From a checkpoint of a small mixture-of-experts model trained on Wikipedia.
Size: 20 layers, width 192.
Training: a variant of Adam for the experts, 281M tokens, 4285 steps.
Below are experts of layer 10 (counted from 0) of a mixture-of-experts language model. Rows are named router (the router's row for the expert), down (a neuron's output weights, with its number) and show model dimensions 0-191. Each number is 500 + 40 x the weight over its row's rms, rounded and kept within 0 to 999. Numbers have three digits each.
Before each expert's rows: "comes before" lists some tokens at least twice as common just after its tokens as in all text. This comes from a sample of Wikipedia text that the model never trained on. Tokens count by the router's weight.

# expert 21
comes before: " |", ",", " (", "'s", "\n", ";"
router:480444460546554472510477606424477478575530478514508503499545598510538425536488469497442584494502492480459487491436575503433520509438539538472495518467557441537502548484440589517462508434511529531491519460557470486533470470508472444468483537500519499516529401543507580430573461547459483531493443472526510530578486472469483551495467484461421475442455462512504500503501542525494491496498483578532486512499516506540442508491524525427523419519476488491536492451489510490501502496561536518524496567518509525492531521477495471542530543445515490441453440542572550521419509441462565432
down0:525513436517477549438550491535451507491463524559507495510512484493640455524579506488476541503578505501541491551502510512535565553464510479499572503478488524643485473524510527463456562553521467468459556509486587527506532442487582543458476514503515544519423556549516509491575525532485500478535597448534527505474484516402456482473526452471509518423508512506521469510469447494459538560568476426467487482457475517477471434518544420489504457497483535519499495507447506487544495503525401491538538509434499533479512491483549577456505498474514501481544538559523501532502492515547462431
down1:502528613485515525524615499553529607518547503548501475540538507458508432533514529467519494509541440493526531524469447499474503561458527524456519512445541567494550462607548476386512508463531525462498519470490458517509471550534562483579534501468539560559529551483437440496469560578541495467488499458543466545532467427512513478478505477439486473496491497542442481537460474573467445494549472535543467494478511445528524483539524456438558498512465469501440465508480503551481546503570519457517504474470481450465492427475522471487517610515481450522418445477491497488512529522515502511
down2:514536445460469523541472513530516502472448579480531509455551462534505466456460511458464456546525505456571458452504516556489561498516462573525491470612505493407476531522510477450474505513435457530505494535520531465408449588461463517544530436501532500472483474498498524489504473497482477541569480532431492465575472489495469405425475496582527455466461515535433399462453551494482542493495490458519437534488467461459450532484468481517548392505541488457499519448507424521503435457560442508512523607475510525497493529494487514515459539509453471468476444447536456515496493491457525514
down3:483451499472488571479499466403502452473484444443486478477563469555513496585491525540573446531569492458488511536553496483481448469512458451480493442486479497535502475607529475483498459489548539497510504437432442436497521520507453474509509585454490511472452513512470451517504478599524550527511560538533536545437485441463518538565465601579514529477521468507500447536479444452518499495453518502433463452446490530525495523548428509488469405504487456568478516527453478473509438509459458522480481462443519459497493459478431512483539506540545482484498490504539392470510457510471538419
down4:425462588494514451490434418479492444444497554490461531516455481530461433550511512487491509458515487473448578554488555503514472511499457447482509438531529526415557564497439490533522536461551518431502427479500433437443552538513566458498438490471503485518492485508532490421488520518501492444460471480513535545469422492456580558513521474488467567433538454543569559539533597471482530458495512501533499481489475515523485547496474480574455513492412477492550519565491453517485523506472497484537515475495493402460483482545584549469509502498503445508471526501522420453475449471494488554
down5:480557594449551490547453503504530552494527477471558571475448574525490476554511500530487428547506495475451516525495499500496483531507535490533480547486525524457511561541429493488453554582560532430453477521442459518526493486581462487475501509530479527510523560508449489439402452487475468569536495515531526474467468567548477419504510582429500531448496524469527489562486559500472529530550470522445461517534478477570537577469508515540504469551522419455513497464608502494495560503526540433553537489596508537523498464504508406563481496493431507514499491529503479501549491466467451498
down6:534515486561504473549543481467502471510483369502527473533452529530501499432435486438480472445540490530441530502522485449435399578536487537518475484456527487482572546536467458475525489497518572501515450514507489456462528490518563478581528462553426453491471483476531542490496590491484524495481518478546444563496501476506516474477583549434471523437499499538488427514456558504493538520513472487511506540481478520527489411462529527487533510516455455575495467456515473565566519520498493554544511539473478536476533372591542491571471565420421538532510506503490485468487489529486506493
down7:512545480475499439453522461498431457526483513487500512526490515533530503442527519458521444504387520526535512529534544462467410530483546536530546458473562496514508480546516460514491513550528553522528423498536517558487382533445576465476539532504533472527532424486529483583536489402528432488459554438475521496454479476458472561530525466490485529484464449545443526439453554550551582483451552500459411487490486551502454489481537521489515512482475542533536477512529577556493475491500507583507521514427581542430508480487445481506558496456483522491433493459497512536581504459493503483
down8:513438475543510536539499529464461488574478508492508495486508505545491524490460544448493496531471484481426553470425525463499451490525572574562364543512492505498516490471494556512500437443472515536383461476438526478494490495481483517498554552455429529478450517584593516537509516493474483468437499542508520493414523428496550584420509461504495425491453456474491461528549528498489513503561514491513518479526559420432487457513498517536472433420428504462607553511502540520506525513479517458462442460506434441482466565518471485517507521554456479490508446505483499519466516488480501486
down9:454471523440489455494472460489446547527483536470554537516482527511548479457516486537440510447489537476488451519522461573545535481460456453533446510451529535502545572525438499457462509538492495525507551579517534418551483531469534459501506485462516560526561500547531498541430527514429472447486484387567481578488472538510425494524535554494436526442541535485523506441523479534502544538549545516462507534530458503477550534445527474467487581468512444535478468505515467520473597526491474509553463580539436519527522486476512437535444430473455495537514441570538458499544488528403464471
down10:537489497471469446553540563449545534568498486484498544497578560516503487585413508452570519522505522507524519509493494508489462429511572492480477502477469548471549524482465561477471548513397507448490418483568492419510458525489503456433486513468515517569488456459473539458499462436399475450390491534504479542441458456456452558532449503497457488473569514465582494468538540467427534483451500518508469493441501537496449549487552515480467494455504476509597501494478502514438500473444502545461504423513509497545478531478499480456474523543532541440479472523460486486586451520504520528
down11:537479497512500568475613542459464578573490518465520511526513532478486551475531571523495470538472525481504487501470500454395493492493491493499463580553475524487464503464438536471444464449514458572488456481498518458501472571423389514434415481479467498501487483497553550490575525588493503488567484458459495538494518483471478530478561499555585479502443490545473482527454528545547502479456556587552464501523475500449411483507520536461496441462497519550452484502501477464538500495553560466519490429478550496471494427458441472485534492516464468489490443574478502460511472451450520561
down12:539540484491539503505496498542455506524512541501548481523521492513514516458539521488509502546520385429466439449445466509420520522503502535542426424501541452490496555434573526541543547473482444470477468392488627472540494421529471485469449491524451501438563478508461463478499550468503506521516510533392528527471503449562530504459543468554524522507529438505460436481504501529501556490491493449556535518553508435516558511512434516453548497528516504468523495496489562470448475421552563467551546529516484470554506550491465465572462470474496487548559465510475543534426475461526537522
down13:568509551488455497453520548559511498515506427505443513514473594534483473526523536472564473474539535484539555503397502565558477493571527469519538562508471500478518549465486474466478480420512535520461570493519564538584424509472477490526495495512569522468523481471457564412528443465528537497541420510506561475538448504535572490518535530561540528456483515503491481455591495454546473462525545529521491511471507516453447517561502531503519538474494532512474447494431510554541585536562504488534528485498557496538491479503517465546543574479526537516515396508512559459495566454472419514
down14:499519492483559513542436448522534540560523536440498491524606474482536542492454533479574518496509460539515488531578554502559525470532483524442579428544505479525499515490487524469503495534542491451501568468460517523436485555542523500562548450490534536561542535468488481414462487537453429505479487453530498507530442511524504532577466494486467487470544542611577526502486521499481514504589509482430490501526488450488486461412532503490471496560451473509495457520502440543422495516558529532439628558539485556582527498453528507550500538521529507443470504456536492505518497504558493438
down15:533516517475519511484472445457463533461529533472564415508442412493576466539518471496491487471525586484501543529550507455488548518512451467456560471521472460549523514571456434436499476576519521455475518524446442482438472484447516523581558488487534551510485514474385501495485478495489495462487524484508541545458512549526554479558469490551566485528509570510513479492469501527487527498506473538463581508525501524528524462542516539503398481428501454505511497468513375473437551492518533492504487540541545479464518435516490507481517576625437461523484497435495440520422506538486512485
down16:505538509595445460488465477512510511528543539508513519576489505444499436525520522470465492461482520498530497450559566500580508445448523554446474638476499472616552514512533516543509505493482519514510474502567509530478456479567554492492483495497574443514492468527521543507539497504516448486507461422507542464549478503462479567510582494490477472457456439452480481464509508493539519520473562479548517458473596562526464498477556531556528424543515572526486507505508489488497444527533511493426497498538423602508505505589510517505543505576511539480535474448598477533488481542546453501
down17:489517531515568505554457491520564432475485515471420517465493498499505486505447411527542469500467512468453433504541539473507550507588508488509534501467532515468515488458529489468422507526503485547489430487492521516424475455474458499441484525454542484504525569537500514465495532518463509469501482446529576473530561510501469521471455540468521495428526532532497495467504538485415452506475557479523564545468520520488507523503455447472457543428484594445423481543568545495513517448494538442513474506516428472541450553571464493498481575526564549500494532459395534533478451427504492640
down18:463526418562424523510480464479489528508545500512523444436514572491555435488457529498500504422559488476488531549444454485433513495475535468557446517456549471489458470465565472607538538488508515581531521534512553496544533483535486515445507482507488517437500491447479456464519434503498533586493490547534496462516442493521425460561531554528451523525434465548494473530544489471577533479409545507460529501496498516553516496492449497442610464573546556510486497462595510541506550508449494565438523522475533453552548481499526447516466476531503508491488531550533497468462480469566547520
down19:556557542390468460495459512540478544408491442472529542518517482498472567470444553544479449512503451486512549415564503525443478512515459502530428466468457512461564455512501463475552562524513471414510568494468480443493486537509493493533513515480499496465522453458459475541495504423531515487551471546516509466506462508464501491465486455577463417458525535470488498494448532521443466501490448501528485540523502512510539414495514531543553505494531487413539477529487390462486574471428501497452432569532505548496531521550482464563497457542505470477477542453538481546570458446598511497
down20:528528502397510509445509497458555551543521514479592471457465498516496539520464461509577476488464501444528560510463539458525501535496565449496581562482490434488552575505530485553397499470456503537504488464578458472469500546559473472510419533410496506520439435441437488546476487474501488473499479582488450536502582482514484486451452511517498518562521414547575529453488460576503525491430470535504451473520553491495466492530498448457567548539532574520538443449494481485492530496491485489516457431493548472487487516500523462407547494529505503500478433519489511432487442504517489515
down21:571537530467525572521541578501462518405552472514435512435581511459460541581541536464491472471543445453479529494473418543569550469531465560526452473482498474522502521501550537484486485464426518451505480490530522480425503472494451489459467431426470473496462505540486557525493470471519462476526511521500528548525547485527506482533489501532565475463557508542559457470511433526543494518470467561496474470526489472482592575593567483476467451473543484535492509482452516469462499572521489550556501414527462538478516465495506540519510518522563430482551463493428512491589524483574452483
down22:583525484536487500546573526478561474473500481495559526558471477546566574504505471457529470480546478459484462497496506512432512440551474522437471503503506492428540552455442506504515525526411512528514514519491494562449510516510455585511547517471478411492428516428517508499524477533496458465527487424513453524603455546448451556528468539428484445467479502501509557496492521515505510458519418504477470577493468522506526488601447440435523556500552480487488537449508491507538473508435431474439429471509466571560525541502513568547514559449552469463548531552496476535464503541526494522
down23:471475499490532524488426519532482463495507485407462491540435461472513500472567514436537474521542493462552489546548484558538543446526504516559522465464483468521458481491492488548527505500511541583481486549448498419425523522533521574509481505487429526500550500497464548539452437571400509541472414520433543483538531528542451517488555531474526571507477539457454503524476453493554486539474476467390496466583475491473514415601498541429564542490456539477549533552514458475485443526501463461466531518508439540494514554502552478478463461494546470555497597522489489458490490516496524479
down24:488499513578523486516438536490557506470590502519499481485572503485495473443508456481489501474513543521579484586429498523458472540490552524419524511432503448517630485514525398582606549518507545568515462489426500542531467459470477508442503503541524516434516575427505532424468439482541520453478507451520511485532482509547572510470544493513549494492425486580465532456491554478485538515514444453487482510453482494540490523519463472555554470533538542504507522424457455503475442464477553512468472517560551473452530508531502511543549561491457536494518485495531524479448486475508480459
down25:484483586378480482570461431532484497408536498533486484531513509524468508506496536483480431469471476517487461486547434513455464506544440486491468412551472515393507519502474514457492459518520521505524515559455470459530546498486539494540461453480558443533522485430426457522511445526520509503477423548546519485490458433536489462561475494509450550455515511589501579524451498521467544565488503520543457533566503482484515457451531426465508524545440438462515516492528463557466494539497408485603533517423482512518539482511546483487472525487545425520442544490488505508540539434490486495
down26:555499524461598500530482481451535521519496480434511554501492561556548502508443452485505511471532453512414521525455419467489429461488546497548452431433513541526449544477552440522505397517539538437458447483468460476549531492515506531473477524513526519514487470445552551468466541506465530465436514488553509462463526536557503489472472493510479468475485502478497529537525580452453431502496537516521460508519487358470547460490473480455516531478504503475461495533544493463594472491515477483522548585535420486533493494516572509448490434457534509473536561565532473482569505568439438489
down27:483523550536425504469481477447510520526579538532477531449526510475520490533527526522464511518480440482452469531520467531598552440541495524477548377464484540539517525469518480485529572448475480465475487460501490489581463491527499503561574480502548576523536549568526477463531451459523585485500405551471575506512477515519541503402467514518480508551474542459527455470503566466475470511552467489496508512499526534435496541550493456515470487390588512466431504554458454546588507461451470513509480453494529504558509503535492532501414480484512523474440522496537545443509452516471436496
down28:479512475512531509537439446551506415542498501529470513511527530564449462584524459439465486459537491508499480496492506468468567541465508498520501520491509479510528486476537575518514469451460468470465420445541483459571457459587487526489539514468421488445480576529421520481472463491477597541501520440473481459515485532470500521533446487483559502540513493543482459522519486415496444488488561540555546415461450429522479489510496402450525472464416557464468454477465516508466486438489509469529560515531472550564484562507507456508475477479436428562531522564533506507523465445562465424
down29:460523467447513584517422538565429434449531472491520466538522473456511436501513564561482549473487467480452487452457432474498514495501464567526483461509519537477496517467506440508466492530499448498550552552429526605470476508492516510486652466508462500485527516470417483570522466588522519491561533518456502467530476524566437538500503481551488539452489451488450515527474416543564528509543500446467428494521471507543473485521522428474428433450520506435503494504528507482420508518487511531518546467570522525509606531502485546544498509562517506525471513490543524509480488528524509450
down30:510466408484506596536522576506549532446456499535521488552463540446512520502532515476543504498467494464543459496477528487497490548529501563472452456430529436566504506486465464465583402466517489559484502477422509471490519507483482517473425490512549542472459421471518552425523384552481544460541519458492425513532539478474520497474467455494474447489446459505475446525448511551565535462499537476546545527505547406464467511522524549395524484527501517519535480517542552437390438473431496510495506449491551469460508442520512512512538488512557526480518524477522526487463514521491544445
down31:522552494514492379442481396524506533486520572537550514445494519469480481462489493459561509485494557464503478436538498588552475510492540461481449461458464486460539535477509490506603493532481491461572574498568528511483508504461530528488529525458463550484489501487422493502446516488433540461534555509548492537521431495496486533482517514571481511566512400488494589415556445439489475504535487427497453487463503475511524518488491485448528582538505485482552537489462470461522522474457563492512469501561503489566496516521537475553468418563529491496487529576500543474530491563512532400

# expert 31
comes before: ",", " (", "\n", "'s", ":", ")"
router:506491455510566491525500482514503464536489451469526467502450556570476465448534470483456516473509491495454497499460568542474531485485458433465520512519561525490514504535428569498461478468491514525479525451537436503518440482536436465528488512474513489560472455525543549437546497557456455527483436428555477465556482584500484478513536569450467477546505442485464566512502594503501471506448432568564494578485476492539509471516508549486521437514545459473509494441551495540551504548591515501586488485519532521499518498492559518569513610414385539478427499539534500520457521513476549506
down0:456586508475489440545502556508525492541530533477490475544504523526521462423535467517479468463498454522509483473548524528454538503504502538472423462470552486427467453464488502544536554479527486539525440442580487531525453470505516528585506453479539462591488544441513536481581469439472519428500485473494474434596457504527464412496524509444464527546517501476505528470537516510500422579508532562535522578490446466506415451442440619496471514523492515529422459480548524486515448531439532538489532463493562507565545498551501492456457521481518496541488489521466563478469478507460508458
down1:545535477501535425479514476524447533590492505568506505499486462546494550590489472491478539534543466532461485513479553452501541465541544465434489457476536476535442512440506553536450440484496563534506498483464473501568482436484467449529449500467524448500465472489489544474450472473486480490447544407535464562456474439521522501421471556490485486488510541421547428437527556510486491541512454570483551536509506457522521477402513556504476509482496493543483472497496476522553426485540504502445505535474523613567486419579562448473538505460488468510536473511499549502519563538567439445
down2:573525404436514484485499482490539520540575504505473508476480521438477574452526519497538469478535536503510462474463452552516526474476550565541530588491489572508515511463511499499503487559470505557526488470499526488541421507480445518499528465461454479475523512434455537486464512471449447529521447533501453529516487603474478612471515491529562486511425464553435520545437504492520540480488479523464456450553478559546579528493495530520494490566502484479470467539417472468498510495520577499525523540467565407497456476536535472585455503564449415510439574478509541512549557468505520542
down3:514495454478526404504568529469460490474520444472519532527452528558441484499451473476490551565518560438463560516512502500455496449538584474568515505539485505423498519474503498397525529489542560507539527477588515527530445482425529496517445525446595445546477443489466410449539519450511446485522524561523531476502473495472464562498505490533540416541554472520563483478566570532450561523489561507482484546466524502576523481469463452443492554523535454485525484444430574535526494463528506467474504425502521456526446495503506486512441513528514569520530433467484500507480475538512541503
down4:398458552516503578570550485609462537449522495533487491511496548492461462449484464457474438514463504491522493455492492460510580435522534497573506513537571559497464493529531560534454487521468444435513454504494467534455466482461502487501498470531455568501532572531514498542488445560473436485515530506493464496506476560470419472582475491474475505467505489519438475545586488530487524521510499547491482515525489500463446470493541520586455486472484460543492527518457520570481521549527545477451529444615421482487527462448517519504538509530547496591570529498553467517559458520435468567
down5:497531494523459392433418464607597483524501503529399484497491513482505577502462479454481466489475508564507542530521560486522474516432503546496476527447534521516526487506454538493465517567520547523579471502557518458485509452449564528475492470463483441557487509485487536472538500439542458553445516470507505570484494460454517507525503497437565475487557544511498512438539507493448495428494464519497540484510544497453474458400524499507553522573468495449495499500590542482534429560513567527513464503414427497507528491554477468482489449515507505402490440423516475459494461521505521518
down6:538499420425439589536524506537490478377535492472463497514479567482459573457512493464479498445522477565513427458458437440439455562475489425481512452526481478545471508519502466560518576506489512549580444471483499537469512488438485589512495493474392494494537444417534520491455459521491489537532472495459473457547554529573522565506481544517542488549459496480495493494483467514524494442489496507574472504569494543466453427536458483494516524492502563495501498575580527505558482494462527531554483492456562530472558530498516485488510461490509421536498503507531523493461562512490459568
down7:454568497464525442526468444484538534480494475555543544507510519412526426468514453545429483418481482461520466558490479411500496506447494554492505491482568554475562495467497509448536566518528485480561475419457482503514459519548498512501526509438531516516539489427497489439519518432534512467529513532511492466512483546471473474497462554529532483544501496539484594520448451470499495558473533462539524466535494493536513531498491500442468513531488423553455495499446454487421565492551563460464435459532619586518468552488460478522431451472533421529533522504457508491556556542448444451
down8:486567464481560390519518517495489512522480520529469504490469500440551510503495462540539534482494545532545429511482531526516550516510504553474493512562492486481512530519502534540492552486509426569527570557453540572485530486465542498451497451560539539437477487431516559502447529498471499559509490528436493508510501465559552484527560448498493498520565503581432510452521550525465491581503487487483513483433389483516500502525447448517482492525551532488447519534542502474526490613502556555435508458478567526511493489390538520606549450484548489480532489492538486572445439438519484464
down9:499547462436447438575545548498543465511492497486479574580407528457558533466406534477548524507444455528464522496507506494532502422505521537521448464489546479550490566530548480495527536491470527472506534525503577507477438459477497541475504446475499548509488418498499506499503484509540468466522511430500440555443537465534475445418436470451460484507518533491538511481468507490506522494499438528539415554514513583549496469516550512532503477543583540535472521497537534446460502464576386473563539525469502558539492571501559442497550507446433563449518517448517475485502501473522500463
down10:501553490505460508541586481508614596415469484440532476578444429503561530461511471501498535582499475486418447469458550521488475468561511567491473510466500516547502519435534546522540532570538554447523517522506464598516480524518482489477469457529485533552449588483483431557484533422484536517528548532527492505554537490438447459514509482512501505458506551506551489524483458484503498517517433582456574557533529488501536494476522463456445529501450508460493497479488540473521461477494502494508511533469482525516467517473470576535492463463518498507532539514396533490534549534603481438
down11:495531518572557497486494494503511511446498566519543485525462553464421539535478566429498511405594538448502500427558500527547413472532500519488445519519471470571521515502516506568505424512482545522450492548463492531458477504493526437533501462544460543431518507562470626439506491524552466465432463446509468502456470429500510451530487459471519463497492466457500465477516447450510447531503553558502504520531541497477549534459517442546580504618526442461538584573560518498533472481543507470474532475526462515498515460493479494526505510421482507558461471453473478490456471492498503519
down12:523507519475548469576586484500586470473549507492583553501437586492509485475550475504503540551433516527478550577477516496566460458530510503525477447538519562515594503517497449553568515541500552517409518544519494499546500456528532526459507539540542550485538485550506526526478545496500477419509499409536530501470553486482468519537524517496428421484536564470486502450468558476509544566465457503539472548437467513504524435415443526534575477530549491498549507508484509520515477461511437495507441584467505493489424509588508549537520520523510488446505454462461454479504536528543470452
down13:490498552503517473528481454519516506522420472483509458488465541549461534587495479546528496450485482465439561528505563522504482519468486429505539518525523470470471512456533469502481457514549520515482505483489512504504588440481512499493443600443447405479523509464514483482545441494513503509466443495497507546567495479526512429566546530519508428483476479461517572432562528491496520491456482495507505520511505498429503551605540437527549438495463472508465498474487461569528415485502514463527502468440473436489471595601465539480474526523486433444515451561461500452467488358470480543
down14:460442526501508616497530476566508468498497457443496447504450449520496463492505488558480539508429541502527503437503459464443535515511514455504508534485473528494495406489498438440529367515509500532491550461535473475468511500453479545539491554474517534485494481428526461635460555480465526456549527463486531539504535505488496504509492534502439478523499466506475500472497578555474501438533496418528518520525483547505503503551476510447529520368431504483468503493465509483484570450473542466527464546460510489523575486530536543505541480518461608572459457527533559509451502522420521453
down15:465487491530514512520402456477478526487456539508537493418429464481550543550478485521460526515440507472517506500520504519537432532514515496471460522493546422503504575457553455502480470568511476515436501579485520467487512459564550552508508500495459437447565517550419520532493484572613507449453489557485497590464535441530534532507482570540455516516507440435497447480588431559502540476501462512518530442519509489427509483587499480535556501452456492512518531515531461512456500529446494522486599519471529458481494470540418463510529457507503578484468485497527450562502429470523473526
down16:501496471482498543491478534417511459459550496423483480460448406505486495574505515501526444485553544444461482517575487557479524474486403501505535418582521396523483524522523496464604488570596498496487518489466431505496506447540549525453492479493459483469528479492516502511460521552534475449493514513523532476466532580493439501547511511465546504460531531523567532540498580498502557545418531483476419468519446526493503516496454491449492483506575484463549459503477408499460480511531432512484496531562482445521428457442480501472510483595533454513492542558456526506503463477531481544
down17:481506541538520456507459420548470508453527442519491476501471537492498493489511554517478502476416520543447481468363490513436549495494503550445500435540471534491597490469475495507500523510543511447493455449467500491512487500524518518491473506501549440541481441565422543563495535396476533504448567545480503466396506498558500538489476507572498447418515514515455390505560524483569540472510523481453544485532498532467566572445540441487470552542500535504570487541462477441565498411555530561518504481480579516472545456541519533479486468514506511529464501537484496489503472502470509529
down18:534475450529494496438563483512498478499460427527470559533517515470509463482458479462471528526420517429532544532485558507562445461489480513548527575500469592483494528523540502487508484455495592437538540564524484475506541527496492485507558600473517492546423463517484479493568501491496544519524540428523427515468524547513463514472525503481500431500565526547491455501524520553498537502422481478503595490477512449475490509453513456539444563530539523526474497450490505503583525480584481415498504568515493501479486488553477557509488542400460460506472568496432416481454511554506426564
down19:516549541465495524509500490451494562512543454493435513551491574614578474477533517481611525485500591510464473490432536482548513528527520512541501509562453465497537449559536551488492517498461539519520462492476472467511501425513479491518473525500445461449510548520556467495518515513512481467473376494490469483509522519487505487475510595546560551503510490602452465471487501499505484520450464488603439484500522533469503517535512447551555385477510508523498463482484478475398453466544529430448407473470577482506537475518589484520482509496524526447526522559533528499551523490493504523
down20:487523524497453397440572451462513435562507532519538531491477546533421496500482463492503492462473435459493569561477536499495468518453466508476474436513535528408554497454460531532496473421511541523484516555546480513470486489512512526439481470460528485540422468559472530475388502447511415480457466445530495438485531550452528520520521408529460481471512563467608505462572519555524528488511557509492532492533547580494530522472525499465457517493482516564546485544422446422552493514451461500505589467469478482524486514485551518503506501489507479561510479471466500548488425475504475434
down21:407455502574438569460499499529478526524595585554491474463486492498539543514464472520552516452472501408484496525556421530467524421439528499540488521550527474559568495516495463479510529526518566535515465591560511500438509462438578482456529446436522455546477452534521497450520498510465538481455572489471468491489486480482491507472529529474511419511488529529496537548536502484524488442546482439558493468505540458544508465454536478568536437471591490518421552530480478463531543472530497410475513524517456480505480502486506489554478492548574451490546480501528463519583544510450480541
down22:472500532432465503439454535520535577585522515552508552514516517505458452478454454499576465487548479511565506520499434499534435480435565529494510454496521484508515535452532465513549460497466474504549446505543548566515535448426546507537465427441469543460527506478477513480448546512515474457446431489555497459592412468497469448486525451498604546557489501490515472518482496500476528528510484477455471544528455477505519440514567442482518550539552456528511491508521566485418502494461520501462472578534494510485522583549536443554515505498554479419494523458448547580555485490455480555
down23:498498542500430594480533426569404460407522460558525415598477543505551465465494565440484499414558465455457557562481429518510606455490500464441519525465519561521459471443487514537540537532508455424481543549455512477525554509579449513581518468493485457451492513526477459503474521557503478522505554563545491481501471551517505469515470554444466480403554529504488504514486522551476520543542498540451491468538461442485496484524478513470470433500489528492528478523491505557464505498496477457480514524523533521417422484529450455504471479500472493510546497511516525527539531496557493477
down24:543532528510449480458429516463445553482498539491539494469435542428484448443495550484544532457473527556526556505520506479489573464460416602471541514492520470496543482584527484559558513502541549537461466512383457437439451550492589457526457508505526448549445545533473538522449519548534489465518511480510456464475515509473480456498454546480499575495508510556524457513512516534490503508537562577484462445435447519494545508511502502496489471490543481488486513589454517527525472495483417485481488525536476480435485539568498507555510508566491492501429494497469494464500427459403424451
down25:552501569521459466473442488575528572503488498457561478531503483430436480495500593571503500571486491514478494423457483488542494467542496568520444477558536481486527514457464494545515558407426442446501554517534481529564508520490476537473440559451482524554500520445511503480449457486540433486536541574546491467477546447496547450528467483517483500520498469479472414565452403458543496519550455494491452460582482480503495533521492545468544492529475444479548489573542501459498502464470575482542529545490466516447518486447481516466525448574452435504447458520535431499527497520542541499
down26:483528488565473367589537445467478520480417496481485477496450461493533517503471471488433432550469517542468442491612534469487548475516505521521535500498457502460445459511465518440543506500538513525547528512495498437456490430457516506418461555575530454493430477474477499490492532478442512496552483466457499545465527450503469480579470561434420592463496518486551461441454577508447442459537433546537497510567464469472558519556466484503476581504499540580511416457511460548531460540479499502431502509496469509462495477512498525497504511469520481489536498527506567494482478509459471494
down27:438531564512468442482497506469461543516423443497522469549477508484496508522513464525512611510556517518561471519477522476439559457509467480545491567514519557591450493553532543541487547446543490475570525486479499461474532441436580504444475498510524426550502431520506484477532516468476498561478501549452492551487421491474431511517479463479549502454521519445528513447445452563454528511508482456500526508548575507513453506477479414486530501436555514483502489464480530494491431500476498497458484584522482491480480429421453496500509436527595461477458476530569457436510437530588521523
down28:488538496491538440474559473432465468589521449526473515461531532474520513457529553559504524455482556491515442468483495513592488494440495455484609457537460481509553564516531548526572480488491558480519515530558536508553568492502536528538475452630557566500509531486498460379478493535496396496594471463504472436556508602507507474414498538503559556499515493476496522458470446518483491487479476478533435469509502535463472555491454512546519441508460502525451466515511488525503440518509501514471472494557483472517455511500525550541443505471500440512496468527465513459528557506542440538
down29:493506503535486369510453479522472508505493501579414494459533542533541517510472428569477533566480470506489439462474439533547490529495518551506471480478496454470525492471559466549522454539514431490490590523448548488540580485513513486495546478510498436499422491474551495560485557503465468462485451516469515501489510505497550599446541423491485569488500504490537410504482463489511556487533536476432468484622456539495511569547570490440433566494459486527483463562455524543520519435482520439428525523498508548536513509488471539484442444514560472484494497487504549527558480496478451530
down30:520468539464522480488500530415541494471541535520535509469451464504450569535522541496506433502480489548492539505582527573495471566548554438481507447508513509541464470472523496440539505520490476541468498616521554444549517502573458401476472498549487506464469489513451454523467489511502537511420503609511474480429435372536525507503498478541517484466518505537552429479510472550483582485507426505509554463516561497516534431492550433535499469526495488504509525444505413377471496506497479515453537462485461486524520492520546539507531555552474520454448489451474442489530478495501470479
down31:581493489478447579492571461481494550450588464479538492501456513450423469552509548533483587483451466456491459523443510530512523525529474506495522513493437526473464496454531506490554479488478406448468493482536469481529558529512384473479427536545467510560457489452572450489545504499511526489538535543550511553486533450526551526523539547465483449474527466510492528529424518456544448503529513488459507483457420506489393563489475479399528449473451496502450503542454517491555564515536479556525485488504539524550481472459521498507514435518505418530482466506520576441534501560476509440